Below are experts of layer 3 (counted from 0) of a mixture-of-experts language model. Rows are named router (the router's row for the expert), gate (a neuron's input weights, with its number), up (a neuron's input weights, with its number) and show model dimensions 0-63. Each number is 500 + 25 x the weight over its row's rms, rounded and kept within 0 to 999. Numbers have three digits each.
After each expert's rows: "gets" lists some tokens that make up at least twice as much of what it gets as of all text. This comes from a sample of Wikipedia text that the model never trained on. Tokens count by the router's weight.

# expert 9
router:453493537508515448567507518526509482481482480487536503513443484524493512501471499498516526540542492486490513528511494499483515507470488499500467479448506490536518509520510530444536490538516511
gate0:511506519487489496495487543502486462503507552506493453455569504457535490499451527519525501505493568538473483437490566523502528525475515501507477499510553483501495483499527514499475483513488464
up0:475506475506511527522479526498475525480488496503484502528495549471484490487471455499486496503506442504527496490526491475542493526507506469515499477514504448541542532462513509519471515462519514
gate1:556497472480543463515472507472458496533512456491496484496539456493508479505482524531515516533493547500514510449503485483454468535478490428460518486490497508503529543524485529489468495476519531
up1:514480547487520553489500497531475496484513499518499491492492471463550513525490513505436524494454515496498535505498474497547516478478539481478511502510498486463501524515483516516498467486521532
gate2:474501539490526497515542516487501447502484531499510497469483457491513496465530513521480516482504507490495492500470502458470525525527503523504451502521503534490479505453516479512457506513501509
up2:543517579527493497475498503484456467503535501524547481511461446499511483504494522525514484540527504486467520508465498520458543499533488537500489524516497547502509483498526516464514481515495518
gets: "1", "0", "2", "9", "3", "5"

# expert 1
router:462498535530544471547457528493527512469512490497523532481478497543448510520461497508516508490503456468484495502493502530499503517501491495454476523478522511525489495474505528491473503509518495
gate0:452504483518521490493510512499524515499484511496484508511456540493526434507512471506477512490483504514511497531519507556493487509520517547505522524459477541497465480457541486510497520523495558
up0:488514524529482497524527487453490485462434515465467480508510516499523502495511474509492511484477476487525503560514492517488518464503443522484528489501492506496531518556464454502464488484520471
gate1:481467492481488509508525494518487450494478544468459499503502492490487490456452521417495484515505481457492516489458551485468510483535472548500491515495505508534506493478501465451476483557502489
up1:509468520510520460461483502525509541509538506543548477472485507502553485489461508524484488509494502503535476520532486505524499527494461464484515483491477470471486488511526503497496474491489535
gate2:464490448501468486492504488474518423467475501499540499537523507461453528434498545494529461513525500504521506496450502461517481482545499481494501504510493494528508471505513498491556460492508492
up2:494466511500518496515506506503508515526533470520553506527507491538555531491502463523478517505496475503549472553496483525448501494477486493497520478483508487480490495479491496519460518474515492
gets: " ", " |", "|", ";", " /", "---|---|---|---|"

# expert 5
router:471477533499507525521539505524477539466497513486521505435468453508519517477501527492550518552480519481490501501505469469467516521512501484490464494460506487499491538529527546437475497471523501
gate0:492526514493479504503510504476480487476516483536486544468522473520496518517484524495534458534444542503492477515499515484498491521585532515514532487465480460492501511495488496501494472478495540
up0:500475492486507509484472477510481501517529474488561506479492505497479517522508443542460509535514512518556497503537507481511477476465542535459437457541500519517485505492507472547477524477504457
gate1:479491517519520531485477509498517505490510517472508473417546457513553510536466485551506490493495509478524457485523522521506471531487521505535487497530467510493472485509487503513530540475496500
up1:512518496481526515487506496522558482522475539487534530547479517510503525503477472487493526475503479541495465473456494505522493540495448516491455504503516519514478515513499542502451532512527514
gate2:447511470526481510487492519494482466489472519460518488481510537500503480466511501485472492468531485509472499505491508479471481495496485515525478499520486462528535491513532479516505506472445475
up2:511491524496501472486499448481442539499503483499500543498450501494493474511485506434472487501482530500526481484521502525517492496447500461489525542494494536478504485493496524523533483474493505
gets: "e", "o", "a", "i", "y", "th"

# expert 13
router:470545545511571436537490539532515496458489532488549480496503493568476508498480491476512524464543523486491509471531477482469497505486501508484495509472522508527529517460480524471526485492524485
gate0:474457500462510478506517504512500500478519504511547503490545509557533469522490491496467503524474505467437492530542511496514494518532523456508502478529536477520482504452504512491516508555510514
up0:531505507514501468497527521462496487451498477547507473503460495504497488482516536483485504496519506517487467510484504514499479506493516469528487492486476461528444494526520496504518479474458484
gate1:498490506497492488505497485503517530505493519539490485465520520511480454498511483539463543461527477531485456487494479510493500516471500481502470476526514517501445506563537489496501521452513506
up1:486467468509498531538476496505500492542450482516463469473526517482495512486477517472536549490466525479485493468492470484498496511515498496456520473470493505494490461522497548517480437514496480
gate2:493568507516530493515517523516526530515523528479502495476505535546522499556482472483487524530458545447492505473493463504534438501489497558480496516513563510539529493479438515487519459493493507
up2:499504510513494496499488488519498478503551487500498431489469491513467503517474457533497496538458500464502511480483491487469514498506448488525489516453547535544504502511477536536491516487468497
gets: " the", " of", " in", " a", " to", " for"

# expert 12
router:449492575510559461541467503513505494461514511481538501482461465500520531511458483500485543462521482490526454506521505480491529497486519521459542541468545507505548509539485533531526510463512487
gate0:536521478529515443496498503469530516560539506458526513511522486477520514499508527497478515468501503504529474461457484522480500478503503449515514483507510509474506510506490531503487538529521525
up0:582518482498526482469505530517479512498485495485504492529513472521446469476487515504527502438447535532498488541563554489474543525499509540479499523530500518532489475506526475551505537507494496
gate1:504449497483495524506512485516488589527514490499505489511470534492529477521494530510514512474500515472498517477536479510468522518481475479504475497554487500496490463504499554512519483514468490
up1:525523558477507459495493505501475475471524515507548494506484506531484519471488473511507500530503510512517489492475537513473478532497528504532524505529461469502532503507501498507482506501510520
gate2:512469487544489523484515508461478457508495500467489482471462521492492505527537515480515538519493490497517497479496561515511501492448564518535525464519473474519491500528499515541489505542549498
up2:499499514513481507497541496494455487455481479504528514506494518532524515493525503459544493552498487504523503474500482456497483490470523498509510511524531511493520453452508456542542498469553490
gets: "-", ":", " \"", ";", "S", "A"

# expert 8
router:481499538505502462525497524500489477481513548493512483481520479503483502479467485499459488542502494518523476507529516466480507532482533517488485474472512473514520504546506559465529509533493525
gate0:540505535473480514470515490525498497471510499470489512525506517498529526525510543450527512529509566509534477516502533488512512512541468517461529502521515533538501480490447507472480554498539473
up0:466551511503557502497520499503483493493524502526484518465533496514513526497493522485533507505462516480518483460457465525535512530485472482465511463493501506459514498507509520500542550477506492
gate1:471501474477475495531504513499481551573491459508519486508475523537480546510498499512482531505484489516532504509502522523483491529482489522469489536512498499507456444477545533480470492511493493
up1:551508475493519461457413521484486493510486456554507510538525507511469488477503511558454517487520508535495510485521493480474486541470532519502477486492419541477482495476501471525464507564466510
gate2:499536433487505463491459495498469444474464502490536512495483478497502502496509502534485485519490489504476476501527497507483496500486487486488496514505504506507502526506500521490492471528466490
up2:539480501502510494525494473535477512496497475474492553482487517520494464489544494496527550508534508493476499488516501522493499489532455462537476472500461502493488526486513561454530502537470535
gets: ",", " and", "ing", "ed", " or", "),"

# expert 3
router:492487554535561476567476507503498541452496480484554497490484497504472511519454488486493478507525501473506502499505502489475499517493525501483459488448504526513541515479506492498541499502499472
gate0:429487499516477513529538544466545512468516505484513482508521515494455524492500461489491529525508508516512491526546457530448500494510496553477520506494529509482465530524499523499530477466480471
up0:524505512472476483476489529479488470496497476533497494480488516535549544453481532498508503502487492493500498490475505471473472496473544452482546533480476470514520454473499463514457519479454537
gate1:474498504499496478533487508505447506459499466497487517522518506536496488519458502461494549493471426503536483500493534510503500476471514479494458522472532538511500516494508474523463505499458517
up1:480483524523494508500509480527535491492492425501491506515497482495485457486518542514490534465524471481453499496554473525512502476527445502485499497498539486480445480489510510519477486527470488
gate2:451529498498504524480491513490486489493503490519539526513474498522459508461459537533516455510503474492462492516511493503492495502498487481457474505465466535522446493516500498474503521467509477
up2:575507501482461513480452503474485511518546483531519447502507505519531498513533509455518478480485519493493524542494489500507539513492527496515529542529477513476459511491492508488512493522528531
gets: " the", " of", "9", " in", " from", "–"

# expert 10
router:491465540542563468536493543499501500467546519467546513511501509515519511527479509461569511506501514472531499505484489456514497484512489514457474540458501485516472499482489518518505498494481453
gate0:508523537476513492472523545544515513546515532515486504475484467516492477470507554478485516484510509502526506506484494522479496483467498477511524516452466494535508524467473505489546536465495495
up0:456544525559494494466475499476464508477516545465531466506467494495527518509500563483508519499515486511510552475477515530495532471474494506509504486538498507501518522445520506508488537518507496
gate1:488536494508458585514509543475517489495496510462543454487525498524522507483489486508528468505515489494504468491511487516493461514480486468488464498457497507515471514503499487504507498516487476
up1:505494529500472528530504563460503462474510474504504511532538527503523511503496527535504510558493508455470495500522471460546509558508533526482494533507520535512482457475513479481485527502501492
gate2:519509527502469508536501544511519506458477495547475465499498479470479499505507491503544515495497491488517481530516522491483532528449499514467491519522466487504519484438491507497508503474461486
up2:518519502553505531498513487467519503483529531522517478503510522493508487487459476515480499462496512525497501497543544520521535495497519487471488507506501518500490501529509452497447528503462470
gets: ".", " |", " He", " It", ").", "ic"

# expert 2
router:490500499534533473550482528517524510469516533480556499497484462531486529522454479467543482499499543466461506518491510466510495519461508495499488490467545482516521485507517526534512531470518454
gate0:510537470516475472510502491537498520513441521503517451512549481446524486498527472508497500536492477499491494492545516510517509497505534501488456489513524489482486476486503509488539497526491492
up0:527477497487507533508488492448488518471541488549429452503517482498499502543518553547538499456518497529496524523518504532493506523496535471516522485492502489521487496500443492526458476437548516
gate1:511517504532469481519503504499498476529507521546535533471493473524465512489545528534496517450486457470539488462470480466534495540533458494515500451491540517511502537485493481508501524476519493
up1:496451505465517509503520518554515460412468532465489481501500509489475440484497493513449503495529454515472537516496502491442513497452522514538467496490498521508537509524463507479522521502505523
gate2:456510531452489503477494514497500500476479500498480500468499492490496470519531480554549501476521568551466469522492498494538510477472519513461536508485486475515468516503494495510544497515500493
up2:485488500521527477486486516498540502496482512512498503515475510512493507482528509482473496501470512532523490499468501570482497516447519478509493509472509538517513499497485525500512454566499503
gets: " was", " is", " that", " were", " he", " it"

# expert 15
router:456470527538518467552494498528489486510516504500543488493481497488482520509505486475539555483523522495471528485538493475506517516459498452507516472473490493497508543453508520511483484507504492
gate0:460492518521524509499536572516514487516501521499536447489499493467523491525491512475519489489469468503517506462530539532518483503500504477461496480492487447518594496504502465516473464484539442
up0:546478476475548548486514522452479525497529513567467524510477471468503510527483536495460481510460486457487537490512524488513484509547511513489493510500473513518496492540499485484485468508544485
gate1:509487540516509534520518475541469505491521475558527476538443468506482552529494489442513479538516511502464463502477462502550515503475546456536491471501470517465479501522504516510509537524512514
up1:480555520508523512511459491493519504492483516500554527527447449458500515542519504483479511514483496536511502487496494478467481513540475547522499475500535500486502540487529502469496517551484488
gate2:496506489482511465519510496529518495479506513498502513475530488487500521518495474463488486516490504468507543493537550445510496492524503509482483503493483456480474467470472524530512467476508503
up2:480504548512500472456479499490494486478475517495497490523486515482526488454514460517501514466538481510550486487525523515494527488473497536488496480479487501540516510538461437501550499500516498
gets: "s", "'", "t", "es", "st", "te"

# expert 6
router:454505521532555470552503511520537482446549496496513500481432461535538500506496514489510510527501582473495488534518470440509511505487491453500467494463498495508492502488527535528496526512510459
gate0:533541513499492494507499518520494489482531487480505441513464503468507529473480507481485510489496525498505514496520489537492560458487486417478499501520482556497509498510526518517497509524501498
up0:519501501459487499478475495504503514499517493531540467533498482510529527462467499521512492522467504507496473504443502497440536483526495471543520472509481526490489506487503492497486509552498474
gate1:531516488484538464486539519487484479482520512513457508464512529508484486540491519474511524505483501481530496490466519583482497523512502490472486532481562467531499523504488469499522479503512540
up1:507480523501508455497535509490499476491522482493497490474498488495501503492535500527532514453471474468481513506474468485530526491512505541480497500517526435522521503504501535455511499481476509
gate2:473523500525540496483483527537533510476527517473554517486496514535481481569519497474460516521477535506488519503477483520500517483508487512500487546510498496518455492526477444487490516504523509
up2:557482519506524520488474483472478519510520516516482494475500492498521523519554477502548553505500491519536561479481511519461504486479560485491524544488504576468499517480517512468453535515508507
gets: "\n", " (", ")", "==", "\"", "."